Experts of a small language model.
Size: 11 layers, width 128, 29.1M parameters.
Experts: 64 experts in each of 10 layers, 96 dReLU neurons an expert, 2 picks a token.
Training: 212M tokens, 6482 steps.
Below are experts of layer 3 (counted from 0) of a mixture-of-experts language model. Rows are named router (the router's row for the expert), gate (a neuron's input weights, with its number), up (a neuron's input weights, with its number), down (a neuron's output weights, with its number) and show model dimensions 0-127. Each number is 500 + 25 x the weight over its row's rms, rounded and kept within 0 to 999. Numbers have three digits each.
After each expert's rows: a language model's description of what the expert responds to; "gets" lists some tokens that make up at least twice as much of what it gets as of all text. This comes from a sample of Wikipedia text that the model never trained on. Tokens count by the router's weight.

# expert 35
router:498485486511526492490535515507477540487489513454478502475516502509451491502495482523494481499501465494500470464500461514487478485501497546561535485504454500474453495484502530496460463495495498508485535510531490525529500476446495469496487470434527491479511448452517496467536470458473526463507523539503490469497522474499504471486525512540493510542477510553502469524516513489467505499502
gate0:527482468524514504494510466487496482527440498513526527473488493554438485541524497562479510496526476500488516493506468540496509497514457507508522445507451506487461484505491507496486468488482486480490523523545493510507511486489482479500527495509489521497497448478454510488487502504483439501467507528499517489543496446515530503504494522450525520528493496468488460511489483508462512527559
up0:525507483518569496498509478501529476507445488524508537469456489524434474517530500559487505488514482489487497461507424495511504505534481559518535431480474506496485526510533511481485490505496513498469490522497484473522509503498449492513518543516498509488491481480483533503511509532489497493464537486484503467527512467507500499494485507462541521520492502489481477547478500510489510504549
down0:472497517441514521519538489496513503513472485471536534476511456513509456474462471515502467459470506522511506478494497537503508545496508515470497489529484489509501509486492512477507524521550448508524467521522473524450481491537505512473488555481518497478502501463566518478502515460525542519475512513515504524502457481509497551489482518497495550528510502463462539477520493520489506523515
It responds to: Prepositions, mainly locative or temporal, opening a phrase, often sentence-initially, such as in, on, at, during, between.
gets: " in", " on", " for", " by", " at", " from"

# expert 18
router:501476517517516510480507533523491565508491487482528518490473485499467487502512467514513482426478456519502447468558473500484484452515483518518539447496485494496471475496472472535513544523528485487450533519513495526480489494489497516457502501452518486480528473448475519495484506501484479465509529517461513492516530499516498506526517476536479540447505492514491500473529518505484511491500
gate0:518500556498517496469505545505503547519487482531544492505459509506475502532509467505530455507515537505506467446528515488482469494487490507469519524478530476513473491516495482538510490503511491493458488472531488486498528462532515577532461501483509526507467477476472498457492481481527457483530462476536502513519532539538460492504522503515475518473480510482508516486542463486502489517480
up0:487504540496529495468503537506512531509476497531531488495464522469484520499489491501543459516502529510515467451541502504490458513469488520492526543497518505510488494527461480537502475512518480521450483484534506496499523480527503570555445503497534523513464476515491493443505481490528451467534491519487494501522559526515480492498528488510486516480479504526492548487538472506519484499493
down0:487478499521519520549498512512525491485553504518481471465519473488569495455500513488493498479498502528519445510456466518451467520510513473501542457513524522513471446497508523488477561526481505496503512512513461509488472503472535509475485506542500531485502494480492472503493541501505565514469506499520514514519523512474533513505515510536514525496497469508505472520492490443505522553505
It responds to: Small numbers and prepositions in sports results, such as lost to, against, two, both, a goal, win.
gets: " two", " a", " to", " three", " against", " with"

# expert 10
router:504488494495537468505548546490487518501501494496463565504448499514459478498524496506495489446454477542507525483510509518487506465465448492537527477482477537479485517489496491535500503564505515482504558531511513528492469490458513488529491498502506495468485435497507494477479484473552492503490484530503472474518516509516495532480522520503477525478517470509493450539519527523499517490492
gate0:537473518532528494471520521522476483515466491511483515532473523493486484498501567470466517485461515467518543486508483522503504474490470474540513475485480532497501503495505541514487514549529502493535456505518499542504448455485506493516532497465493481497482456499483516456471520470511479485546482490490464464469473493507469476469531561484481521480493446491524467500515500491494507514523
up0:522487487531530480459517536533489498508465492500502522536474511501460498503505549480456517470471518467500544458508485515495500490487464501532503461470485554494503494492478537516505515531519534506528475492510475514511467478470491489529510485478498474511491452508486521452489518462506470487543454502472448477503463481493448476489526573472475508475497474495522456506513515485507500509510
down0:476505470514469500492472517493512532531498530452513519509527522503540466526517444536517493499527470503464446516502507490524487478531506514507521509521498516524461475483516480491510487483437480516504499485474518529526538532520530463465503509533537510456518524513504503536508478481449534532459519509523564509487518496493510532505485451528517468504481553510491505487479462487498489490473
It responds to: Possessive 's after nouns like show or Government, plus auxiliaries and function words such as had, has, would, its, is.
gets: "'s", " had", " has", " was", " also", " its"

# expert 2
router:555481478563514487496558527506509524509476487484479504487468507472503508533515470504482478495465475561485514488505486522467453485457491488517531479473461502522461508487498486517523527501475527459470517492505500551478459487491513502502488493488542531509509461481462470501466435470503510473509508513493491477467522502501467513503512485541499523459479480510496452495525549488466509492490
gate0:535519507493492509531478486463476506474511472489516497529483454461495521527508502507530485457509480512511475541469482477456483498505471506502527476461517522532494538507485507519535552474428543495505470514501466493504498497521520500501512545534527493490501488470512470508465496505530464475469515533542506507504505511502560480494474478440481555514487480477500474513498511490446515520464
up0:546510487496485527517491496504490493454518484520536480525500472489481535485553480543527490442510478502483463525487509505481482510486496483511507478462507509503479502526439520517558518494482528529510527479478501476504499543539524501535492518527532488507504468489479466522493506507513486494467488534575473506510495516500559491489456486441471539502492480455511479479495502481455517498481
down0:484521506531464491454472479505488479523488476473486421507474510526492522512514493528519494546500510498524482461519481535473505498465536501491465469442473471564534533495546497468538470466531479530500511470491518560511489517468481484529537503487509479462497474479487525505514508512535507502479486517511499493500509497502471506507485505501550505475442515465514491520496491467492477520515
It responds to: Single digits 3–9 inside or starting numbers, mostly in tables, dates, frequencies and vote counts, e.g. 2'3',296, '7' May, 1'5'20 AM.
gets: "5", "4", "6", "7", "3", "8"

# expert 12
router:509528539498553492480495534501448537508471481483478513488517462497469464497482449534544473489506465514456510438527471498524480514454457503504541496500473526506502507529458522530514501506502469486492494533494529542481512500485511482508512483465538469472551456511499508495520466462496499490515497478515511475481494468482474512478509502547502513504456512509483453514525538495471490498484
gate0:505537488519549518472482514538437534495459491463465504516513479520473500510472452467522503520536497518529439438502500462541499535519440520500517507465494495492500537473515530472503482518480495521494483499502472511512502508486474489476491493474511469518550496533505520521497500449524504494480482453478482525499520504484504467527513485534497520504480491548488484503476511518489489539454
up0:516511446502500498456477494496486519526503582497480495468492483527500500510439496474490533498477482489510474479477492523541488540509507523503470494514447505521521541528544509489468458509489516497510452525480489494495551466492467483518515522486447474445501472481503525501511520482499523467507459472518493542523478476502500521496477516476516517518528512506501526474489554510463465491502
down0:497518470495494538487494511503495450507462495501493513471511514500548505511445521497516470506447537523490479540538485487491522523535493477507486467520432512537482514553537515478498476500493512507559510549478470533532478479481473514489466538484493513471479443528498506498491491552461489474513480501469503449472505465495488515452504505498520490489542504522505515496473497500492483487504
It responds to: Digits 9, 8 and 7 inside numbers, mostly the second digit of years (1-9-71) and ages, plus catalogue numbers.
gets: "9", "8", "7", "6", "4", "5"

# expert 43
router:555490508511511479481527547501465542492467479466478550508469513489439477491484463513529470450484471513540526482516474524495467495496523506486540488486476500520464490497543454570507504486462508466477533563450487537510483490483521512488491513496517493490523472483488531483516497483503484505497488499502520492487443527505500514491542498501526512490508497515461477512514538514491486500467
gate0:514467519524500475491481533472493534520500488505497468482542470493495493512531523470492463504495465445501463491450497486462513471520473502552518507491490532501474486571525504458495522514497479489468491482446514508467515466496510504486453560513523496519490524501533443496463474476500511504502509477494563490470496526518516484511450499471493503481510486515538479507507496497517496449525
up0:512485468543507491501491549498492506514467508525498473489537472535471503526543572490471501507479488467512494465463458486469506454504484478528514511485488518488492501538513485479486499538506507500479494480464515480470514482478493494490471551523541492514497543477507455482474472456525572504518470481504543480479487512527505482550480503466468499464528504486531483510501525529518501479515
down0:455507495494508499481535548512511484537552489475514524523496510483493487531469485514500487485522530507500539512569485544472490505488523507434489475515514449520469494499503557522530485488478494488489513511487472486498508493483485522475465468505464532498494496525523493502514533461490535478482435523487540518518517455493496501468533497524474539469502464539474514507475524490475535474497
It responds to: The digit 0 inside numbers, especially the second digit of years like 2007 and 2023, also 50%, 401(k) and zeros in tables.
gets: "0", "ual", "case", " Motto", " bel", " recogn"

# expert 24
router:541500510534480460480507522522491544477483489478485522512469513480481510492500482531498491492507472509477477476558488522526448482485488512506521485488480523509500499509522471498518524538499488452507535492494504551493492495510511548498457482432509483467526483472474521477475446496513474493481501522485493480491478505512480559536505505521507516505485459506477462529540492493444540498429
gate0:511524526554452496483520487555499460512511464504488488517512489484526441517521446481506469535462489463518511473533497490486478506499522521484507473463508541499517550471497475536524508552520492466461524488477506527503538473528456540503501473488480493521500499477445491513499499499497461528478523458481492539506534510495487525475526491520488479464471476495488510503507482468511519487468
up0:526516535568472503491528487535487516496520493493519528567463485487521455496495451486493453542465465477503521483518482458488457492507542530486516475504503524508501551498477459512523496554503469468498528508481476528485521488523483530510519478468476487529504480486470477492482477530478451505486528494519469507515524496520494538470532496514500493477510485514495517515497490464505519456462
down0:500503467514483501531498494503544484523587519521561491493518483504490510459537472512490539544474506483518450481446471474510550478527531491509495502531541490489512495484471497481484495479511497552483540520494503489500520490517498489492462465510479517496475490519487521522486474526496534478504512499491529516537473501534488472548542505521460513454492511513470494517475517499543484476469
It responds to: Periods, paragraph breaks and heading closers ending sentences or sections, plus list-introducing words including, such, many, few.
gets: ".\n\n", ".", "==\n", ".\n", " including", " were"

# expert 46
router:506510494510495488476515523492479535526468516448491509491487467487484454513464496466493525457502420501523464463536488535525483500474482491543467457550430495509484536506485479513491508515467503524506509557479519515509487478467490482488485510474476481482539466496517510470535495485500499485504458506546533504470499489500506520497544486528518499492484487503510480488507536510458492497449
gate0:474495526535485476520505516474494475516489504486509478510474524523496469530496494468506491468457471524484505486527466530561489465534497491540488473542497504505485483447474514528481469506504562549449467498498514553545506500493489473499478524462515466502497526511521515518486509466500519511529509492527511512467514483500462546453516525549502543460449531473498493516495512491498500505499
up0:456528541508495484492494532511480497499520494491534511514441516503525453529480466440487499466489475501500494497522469569560467523509496475529477479547485505505504518474490502502499495513496552525495465503501502544518510517467479469510482542487495460510495536528491489510491527457489482512520505501527520498495509466520477558503521519559488517462489542485478487514491520528487476529482
down0:463496517512437505491508510498516509477517522488489472512477521499519500500484513497527494478485502516519504515482438515481496495492432485509457485469495451484511485441480535476492496489498521505470492450443520471536505513520480506550542492512503459544471502522554519477480491519509507494524497454459492505491512504494514495563473454491497477506481517487513516495468497513528537522552
It responds to: Closing = and line breaks after article titles, plus a or was after is in opening definitions, like is a village.
gets: "\n\n", " a", " =\n\n", " was", "=", " is"

# expert 7
router:553481474513505488475532533509479533507488516477493510472473469507478480522523494498513466535455470552531485507508459497480491522463502505522522470496431502480478511505490510508499506565501516488481518519478497483486466502480475506485446478474524499489511488462508522468501518462532508458489531527513506444474521495516522499486505481520528511491492477527476464478531524465476539498428
gate0:516474491484435470511504487483537551505500450530493496530494492498508494496520494524501446478509502493526489485521481512507480484500560488542500502525430488464515464493520550539502490522471472559480544504498485539482443521513457489514501516483547474489492467508504496455522500557486512512493525519479514493477524525515525521483504506535495490526485459508501494498532476483517513499485
up0:501471480491431438508481524491532542521510472526494488517475485489513504482523491510500474453534492497543480528499462513522482488497548495544512479512452475492524458499511536557474481528483465542474542507510509542475437508504470471503496501466530487489516479490529528465518500548492520525511543513478505517467513500515531537522499511508503494509480479508487515502488478474479508486479
down0:466490523503494532534520490486516477483497467485486496518496460490480498501453529513515530492488449489470526557511569530491479516524501487526469497496523514491502512483466473484498500534556566486552512503510489503470512477493567536464498530500488475504488439491524518535503504530551502504509481461470478532477511505531496506474500507499461516506504527544494506513493490503508510511541
It responds to: Pipe separators between cells in Wikipedia tables, usually right after a name, country code or number, as in squad lists and results.
gets: " |", " -", "frac", ");", " Lam", " JPN"

# expert 57
router:515487496520530489505524538493494539494487450463487520506488486484495505446500453541506494510473466524499531458544483510541487473481496524543487457514471488498499482526529469516496539529493516490454511528482489524493501516496530498474477475410525481462491469481473535474499494489519481528503482486493493510500494476479512498494533452536510536483480480518464445515530529485489504510475
gate0:489493510471468519494540477507496507515532490524521488507487531504449490491502499553521463505514471493508506477523486551477491491506520520480490499524510473480499477536486500560486470539489533532462484491486474450560466461496469494473504468484523533511572498457486480523515493518488474452489479503487501451488470512492502556499477510471474462467476503530512487507480506485531514523514
up0:476509502459483501501530475468506512501517468520513484486463552519445490507501518543522455499534454493493483497522501509484498504503514499458497500517515491484480471544511518523488486527503529483438476511495495488550513460495488486478515488510510509519540493452512484521516489509454466458501489493497470455513481495479520538487498486468491416480501507494521500483491521504553514574524
down0:481496528513491511497504482527477514549512523493462537491501546508491467500502507534527478561507493518450525515530592457522528470484489515491520517505484505513507519503513481442512497478488500501502512525479524523519476493467467501487475491513497461552515474521537445522478533566526492479493495542472498503471474543507507497509515506551498529519498512509516524519509516487492516515487
It responds to: Pipes opening a new table row right after a line break, and markdown header-divider lines such as |---|---|.
gets: "|", " |", " |\n", "\n", "-", "|---|---|---|---|---|---|\n"

# expert 33
router:511492521515524483495534582483477537514494489462535512507458502503461482500490466507499462487481458514515550467527458515502508497497479481505488490499460487504477490495496480536503541510421481514520518531471499526497473481493530543512484474441537525494486458463509472448513478447495483473486498501506493486496485488494470505527457498541495524511504501535515468508507533493493505505498
gate0:501513471549468475519522499502530536475507541494482473527542525482481525475465494491498470494534515521502494510535507512482526530501499493509515479469518534539529507543427528487476499507476491475527470500487506498507491550509473514520476517444499482513496530526472441547511461511471501546508496524489513537483475514512513518513499504504472498478555431487475504535502492487486466519493
up0:530487492578449515497497522479523537474459520474523506537544484512498506515492508466492505513528491514471493520539457494498508521493471515499476449537524532572522505530477501538470484495475490469501482501477518480483526530537505521481452494486439457524505504521502464508509462492481496526514501528517503510481493508510508525554497503488479520500503453503480467537480503531513492511516
down0:479498498476482527459542536522514503495480491483484531505541477510465478484529490510480470521487555550468503515511476481503533492499508511509510496482496459479490501482515512537536498507531503480492480519486464442491489479477486504486506496526517480504518495505513518502543520545475482505545529489519493493513487440467486520523563512472581539540480515492531518461491496553525496516502
It responds to: The word of after role or quantity nouns, plus infobox and table labels such as Total, Density, Genre, Turnout, Coordinates.
gets: " of", " Total", " number", " Best", " member", " for"

# expert 48
router:523518493546502459501505513511493516467473527452487501471490470494462481438500477496488498449504473515501481466513490534462475511493481498515506482483453529512498518493507492551468514509485518530511572518516522544488489475475497512477471459490495467450490499457502491471484457507522483476516502517479518449508518480479497496532511486516509523492486406509511476516489504488465493507487
gate0:530493519491528512464495502494440547495513492453507519488471527519501499481515486512465469502493496459509494506505467492442491489492489483552491486500506495482481503455536505522485497505512498494481511502509505537488537450516538483443485482524496560475517510525464473487519508563530455508497457516423468501543517484528470491499495475503484497488501464512480528472485469482511512474513
up0:521493519495508522465509505505449523498521474456496526490489523512520490464518471499482489493499518480517484511499485518471490477496483491552531513514496512504491501459526522498486502504508494487500546507511520529473535459500549473450484498543491558473516505513458457494514508565516454496513430501427479511527523483541452478504516458499473498492512470521476497487468481493506510468508
down0:538512500511489464502488474486482446541496488523482513507476493481435481476481505499530511515515489522494502457482509500516490445532483508518496515428532462495526481532508488476504512504526502515510535542525469525490443470481513472500486506513475496473521517451460524521494488473524464499498517441442504535484511511496474508540508512483465523495469504524479507475518484542470520468490
It responds to: Last digit of years and numbers, such as 198-7, 201-8, 3:0-4, 60.5-3, plus the word century.
gets: "3", "6", "5", "4", "7", "8"

# expert 21
router:515521502546567498462535508474470536483481498475514480495467499489473512484507472488489489483451474522488500484560500510482490472486482557509549454529472485503502491504501488513499555538465528503486544521500501523479510499453484551468499518436498509481510483452422498472499460494483499528481487538499508463485495482504492504521516479511493503478503489495505517494518518497479499483475
gate0:476486544481485549494493508526479484523441451502503491461475500516487490514533486485496497517482481477469459464492482494468535508525426519514484475536499519535477467467482501503498563489495528528499468507502494487486542480455526502495492460447489500525492515498495520522547505456481535534523489533494513468492468483470497481528481484515507472500507506503477481528493510556473505504530
up0:475489543488497548512488537517496479504448465518507510462521493504492493518531477492504509517477503494467463452493487476488558497510459505538497475544486490524501462481495490505481537510495545524506496504497500523499539492439547489469532462459499479518484528493485508505529510459480510567531476523490511459497483500478463493530486494537530468515505511500456477495481490535456509504526
down0:502512498490508484469501504481522482474491496444516473463516491471485535528452549511507483479466555485498499509476500513504520500512495469481510540479492528463444526459489497459497519509507551492477577497498480489482451465504520471502502519477489516518548503496523496527478449512531485518504460498496444490513475510546509514513466446487510473482466498496489494505459511477504510509502
It responds to: Sports and competition nouns and ordinals after the or a, such as first, season, League, Cup, team, game.
gets: " first", " one", " season", " time", " team", " League"

# expert 23
router:574526497524531475496521536498455532513458481481465484503463497502476480505501493515530512466521511495460520496548472529476457519471502517499547475515457499502481509496507508522493508599535503504467493547478495543517495464470497519505480489464511483496517467521507492466478520462485483528500507531532499497494467483514479519503499477508495530509502502506495496506511520488458515483439
gate0:508490516483489485458525538464503489538488520498551472512477485555473518539465473529505519533520485495507471494490531504553514468497522489508470483518534489539514532494492525510480581463527500483509481510488519527523490527513498502502498492540477495483487489514527502474483511507536487501536497480496468443508510499462483504535503485504512491529460472457483502523514531494547559535539
up0:480499517483478487480483520472517485518470518495551466524492487557467552529478490512501508557530492501500464490517530513563523477507505495498478494514508492552502519485479503497503576443520491500537486521481484519502511525500483519501503515526519496464482466532507502483480506525517509542530511502498485467523509514474480493529522491517519487534479464467449517518520514473539553525546
down0:507479508518533474514525494524523500497462516503465486502491493501500481529530478507463498497516512529503459488457491476541455492550479485443505535464498517491505515460492459496557488517503482504491475487514481484482452468486545487508536505510527495504503472448487489466501529493527516489517438469488492526455505468494516503506424518495471496525507479530487547469479481504470464493512
It responds to: Full stops ending sentences or abbreviations, and opening quotation marks, such as Sen., 48.1, "Elvis Presley day.
gets: ".", " \"", ".\n\n", ").", ".S", " ."

# expert 51
router:547537490533513479488515539466441527469489496444497540510490531497493498492500462510514454431507484509524494459490473509478492521479475496497535496503487509508492491522498475529503534586522508477505543519516503496487494508490495494499495503464504490471518500428506516474485521494474504484501496551509505508507527473501471521495500495558533549516473461527494476530490509520501513497463
gate0:467527497522501455519510521525500459494498488509497532508506448461468554514482515533514481508517536509504513550474451520474488494518532539516489510516498444471509502460494493512504509484490472496547512534527511480496503415495525509514529471527525472490490515476488501474509520491481508532517513528513507469500518483504475478451512500512522478473498535549511472473490514562511536520526
up0:493510489549486463485528531525503499537470509523507518489509495474428538542488503523526466467533529479480519536485472505492510504531512518519514523517493439469523486501479519497469504468493497477527474523535488472527498436508529487473505471516557472510484496492501474479502523437491489522511511516496472499488519469525463500480520523492504457476506547519514487468468496544508533483518
down0:521524486481516499508512478508477471509504528506489521544490514518507507516544506512494487483497518538471508485516531457520523497497502554508520542458510537496499528494493488485493555504508528534450492504473481534497517515477508497509482455512470537541453504545456478523479443492467499481462515492493498518531535498452486534541507523441489558505467520492500524541509519504523522490489
It responds to: Pipe and semicolon separators between numeric cells inside statistics and league-table rows, usually after a number or dash, as in 24 | — and 107 | 43.
gets: " |", ";", " —;", "″N", " —", " Pol"

# expert 27
router:513488490552528503463507525506513524481480485470525499503462465529475493514504478494493477471503462532517510499515454519474479438497484510529522452537468522483486519522511474558477513483504514501481505533475475513504499495452523468493531455484534510469522475466493499475496497470546472507463496477495515460530458486506488526506471485548510528526447503528503495506522530494478513487446
gate0:514517483484504485489532521533464498519502527524490496526553524529486486485544513483492482500481525472471522535509495498505472541478526485456494484450524512456542535512470519470462482484492496500523516457486541489539474461495492503488458487511509496523501497555513519517509492497492495498527535483469490468514440448477482545505523512490483487508570481503487483488503540508462480512463
up0:515533502479503473494520543506482515517490516510475510526524484532476482492516523504524516510481515496502489527505497511522502518514504495472502463442521538465517515523487506463469483506506509507542479447506520476545488462522465490480489473485516518510503487536507512530488498504441436534497547491468524530521458459496495543482461491489459526478526467560486493497472526491460478484450
down0:509487494553531506485559499504492508499495519517481507519529505494512474542534490493491537499461502464473487489526496491534444495511501492496495550468485530519515498485532500549467516564533531504469533544515511521482523500521503552486490447495503541496491489487468507498476525448468482532507487493477492477472498475474474524508521570469490479501515517493480477502492471463525479502469
It responds to: Colons after labels in credits or infoboxes, and commas in City, State or thousands, such as Programmer:, Official:, Knoxville, Tennessee.
gets: ":", ",", " of", "'s", "):", " in"

# expert 45
router:541481517517526480456521501496493519487492464475512527459466503534484497477485430534495503465468463511489477508536462506507478509476463505498488475464440487488486487457499492523528503516484485526457531529521523512517488496476516514505478458480514488439508462471508515476498486489491466515461514550518501491489468483524469538512509499531511518514461472532465480528516540493455505511496
gate0:494476465477504520520485512519523504506448482465474512446522467502511436504499508456512500531483508544497489525486492488502509530503489531443475546484481503528500537503487514529531479489507495461532508528489482491498487487503526483488554527485467517544500465507505490523511501524495513513484485486524484493516536487476537537527526492495483532527484530510445556547459511456464522522487
up0:486456476497468538523502523544498495510475506512465532482509472494493471477482495476478502508481513531519507538485547512489547505489491553480493538488489486503502508484488528512520471469508524508541511516506448511505449491494512488510508482478465504511491489480569509487496495513494551526487505499501475489487513433466545514492552477497467549523494518437479547508485512460491518501534
down0:467479534478486506518468493506501513485489490514484511500492480520519537476509537513498500521495520523487536460525513522476470466505501479444505475492541483507516488496446491525523498487473502502506491497517481479475492487473507508526490480491513487480525450463546504524520539466494480508493555462547511524482513468459469473473518527503492382511490505489521495477462500509511510504455
It responds to: Plural suffixes and nouns for groups of people, such as -ers, -ians, -ations, people, women, members, Muslims.
gets: "s", "ers", "es", "%", "ings", " people"

# expert 59
router:503496546527540489466536539479479541482454514462488540497473492506460475473493478513508494469497480524509499479538467514487498490474492498515519463527465516517495475486489504526488495535480508470485537527491488523481482485432477477487479488436517493455507459467473513478505494464519488490493529530513502472489524474516489531524520475529515522480479472506484469524529535501438529495458
gate0:507471487509512515528530503489510547521508534495507554510507500502496450471453518535502508542495483550534512510518505499504514514506528483490471454548499455502511526492512491506478495464478449484524516517538518476480512505493477482480505514513492478502514511526495495439478502478486546493434551535467518509459498518466484468483532471532536485513498472495473505502522493511455499524551
up0:504477511498505535508518500512517513496467528509510528520491494503511460481453527515489503517468481558516497532504509511509521514546527494510500466526498463491512513467533523509450484490480457469508516506547542487460513492508505487515544502511465477504519514551495500453503498466473535512459536567449480505443488516481491482476550479527529500515517478511475524503517499512475498519553
down0:449485521521480499468554537511476522497518526486529535501525539513513503471461495508494516534500461535488495501470484495461513514506522486511537502493523531503450485504505518533536512486521518485549511504517492500476495471548508496517459467467510456445532500498553455514499476486499464479473483488472447503499483461529475502491477526457521486506472497516482470470508492515456515534492
It responds to: Verbs like was, had, introduced right after a subject, plus with or in after verbs such as resulted in, also spaces and headings.
gets: " was", " with", " a", " in", " had", " "

# expert 15
router:533499519579501480475520539490492546488472496423476528524505493511486469491515444548486497484478458509506495476520515554527471505493494490496517483514444524511489507501515486534504522531467469480465549517505492529504507514437497528490514497491508512478515500507517490490501510485485468477486474528537526474522490490537463505489500502531510535486521479528447475507510504473482529478479
gate0:507567453492539494512537508515516494508509488500540529512480491444516487477544475506517480528529479475469509509512502519559488521464478509485493497482501475479517463467499502534508489528483447500447505539458495525508501495461500501479503550499465493458506491496500485518419507517497519459492506541542515469492527521487506492465505522499491465516489492520516505487495479528450490516514
up0:512551441492532507493510506468495524476492496501495546510491518471510483474550485502515477509531514483441494521527540540545483539464496539514479513502499495464524482477511477533492487510498450490457513529487501530515512527482501506502497526492464485459507499495507468508430500499505507440511505541541519478516544530492512518462485521507519463529493508506504491476477492505461463462507
down0:468474474469530525520503508463493491512513485502513456499543537492492514534471510519510532538478511497511465552498487511529488491467487515479469506492502445498527466494550466504516501498518472539486467513471462503469494521534495507450495521483493509501467490484484504486467496511470490543502532527535481469486496493470481484474526577475486563500486535480488522477508476509468452479506
It responds to: Percent signs, digits, degree marks, units and place or population nouns in geographic text, such as %, km, state, population, south.
gets: "%", "0", "°", "′", " km", " state"

# expert 44
router:527493515551508470450552505484500533487454479478458520523506503460469503484511499555494476451518481526507489476524469533472506496504483564460498489479463521512487496479493481536523500532473506445481524514528503510518454522488493485508464452493521517515517456521490548480482524505511505508476507511507503491503533479521487522489509466533510512529459476490503433490524516484492477496494
gate0:490492525500522522513474500537505479490529519515505502458551520468524513512483510470543457465473502487491453474491514488513509519501498487495518513497486502502527512505477518522489508510474477561513511568496489526452483505470490478502507469440452536541496513514511459502511517490533550484516496463465549514463520488424499498489474515526528468476498534495509488492503511544524505513494
up0:533504526484522475522489485438499463497480503458485488567477502495471464506528484521486499504496557537502554476535489465505491510518470492473512488454507517505484487512484496498496510485545551555461518459493513491480507470484493501507519470507465488522497466524501517493487470520490455493506473559502459529526487475514488485529529482486481523468452454498480496499513534487500509470499
down0:492483503494486506456528504433517470458543539500523536486509477468523519477492508493546467470480519506500512484512499529464565516467507516460468503448485516534509501487500456542499517457515517518478513478502442522478481457514520471509472510478526500515484522516519453518497499494543495441473495531482467489472498525482481496480502500535509505516485487498524492506502517510511557508513
It responds to: The words and, or, but, while and ampersands joining list items or clauses, plus commas after a noun phrase, e.g. Economics and Statistics.
gets: ",", " and", " or", " &", " but", " while"

# expert 8
router:539504517480535468489533543491485552491483526431494528497464514510485470484512455534481511491466505511480489452535499510543444483467491517499481483516485500537511518512524496523482501534460526475475539523485511525495487509498513476487482473495529534529511495490509499482536443466477475488489513531521456498513469468526522529507481480514501533499467446541489489490498529494494498486455
gate0:503515524494537473555518544521470495485503563521540499514492516467521541476514480501482507541471511530492468467516498532496478482508478461518515474489497485508473476510515483528547473483517532524468540504533513535508506522517509491498489483457536497517535536423514488482506443501480517499485499525528465507493490527542532462494488493480488460521499481508522513493498480460489522455503
up0:519535504486528476528505512497462515493536556491536463515532545476503497488504503504464508528493520530484490492501501506508479438527491486493518469494511514516489534531505477492518506528488518452499536487547585517474490511527497514494469502429527498513535521467492520459523446505505489487474496533528475507481461516529491508501493513504491463478501438517504502506494522495489522450506
down0:541534504470566535497491451512495476460505523513546496508487506522505548505531487501502519497518502464447486514527476445535503520537488512460487538439496508499504523506480548485470546493532487465474517521509542500555514488503499465491483470535488489535539513467486516518482503492503514515502508516471486487472541506463490491490491535515512488473511526484489489497481490487531491453497
It responds to: Word-piece fragments inside longer words, often scientific or technical terms and species descriptions, e.g. elect-roph-ilic, me-ios-is, subsid-y, Ch-romosome.
gets: "s", "y", "ch", "ot", "ur", "c"

# expert 19
router:532475521548521486470544505493470507499479487487457520493479514516469484510489451489506523465515478521522496498562474526481467487506504500476534478541445504511476484487513500511493538502542504477495541506470496543518493485481485507490463478479521450483496468499470502472506564480523496474518487493519486487444567518511503499501499491545497522493468504523493470487560538496471494493485
gate0:489515469528480513506487486532542491490482502485488503510495508474511485446462477504497463505478457508491530527490470485501500481529532509444493506500563514523497574503536466473529454521491482512526542534502516511471503560512488524469503501475505471496487508527448525480477539445521511486469469544518517476482495508509542480455522514499497517483507495495481498485498485498481541488539
up0:488503493512506489529485467507542497478497506470518478513529510511481473488466463497501496515432470531476503523501459467496495472556511511475471509500558485496536527507526487458511449532499469499526523545492530509466504553491528528452469491478507464523458521509497516489473514464511531493462501490518519466484487488533527468454503519478490492499522516473462498479500463500493528489543
down0:493512495530498510448556474504442466448495484516465522504514497497508539510544504452508487493499529482503525494496499470484473498517502532517478509453555470461542458497518527461516515496515501493453518502532453555492553463512478465505496513490464509496537499486508479492521472503490486507480474471543490504504516503451513457495470491497480468499530495478510504478490512540500478510493
It responds to: The digits 2 and 3 at the start of numbers, as in years 2018 and 2019, ranks like 2nd, and table figures.
gets: "2", "3", "4", " aut", "^", ".T"

# expert 58
router:549494534558536470482506518506467526503504565476511523517454463521464528481501456491493470489512509509485524527538508532500471519509479506520507493518448534478478508500480504513519515489436497451477535533482479535456519497503502511500502448483536483495528450474519542487502519467499499488506499533499494490465497504532481491504496474514479525490495490520505472477502535528451538499497
gate0:496542475547468478518521544506526472498502504466497460448492519492489501529503468487508506532518487528536481509529459489478521518482513482523526504454457535502531502462513485470534491506470505492542489464488520520527516453490527500479463497495515460528492462499491478510505506487467492445472524536474464517534493452533526506489477519545502481508520515467462497501510516522504540491541
up0:498509474514478479491507552522504480475548489447495464432525522563492470518484477499497489499514506495498507518517466482499502515462490483488510541515486515502529506447519466506538473497476490491515524449511515506511461465506540518491467511511500466512496474477485471501457498476501525444498526520470480538527502466511524490514488503555496502507515554490462492493532516521534513503548
down0:501473489503494507525447500477507506510478506493447515486499453503506496509498467496502514487530500494503488484513504540520494458473518516524490476522491473482454486504476527475457505488450488479496504484503512531507491515478513516512482505514471464476514469482469486491473515434500512467559531566494507499512503470488526476520489524503480550507531524495478522480517479543493522606521
It responds to: Middle or ending pieces of words after a capital or letter, like w-ore, W-ets-man, oper-ating, plus of and capitalized title words like Great, Through.
gets: " of", "ing", "es", "s", "us", "re"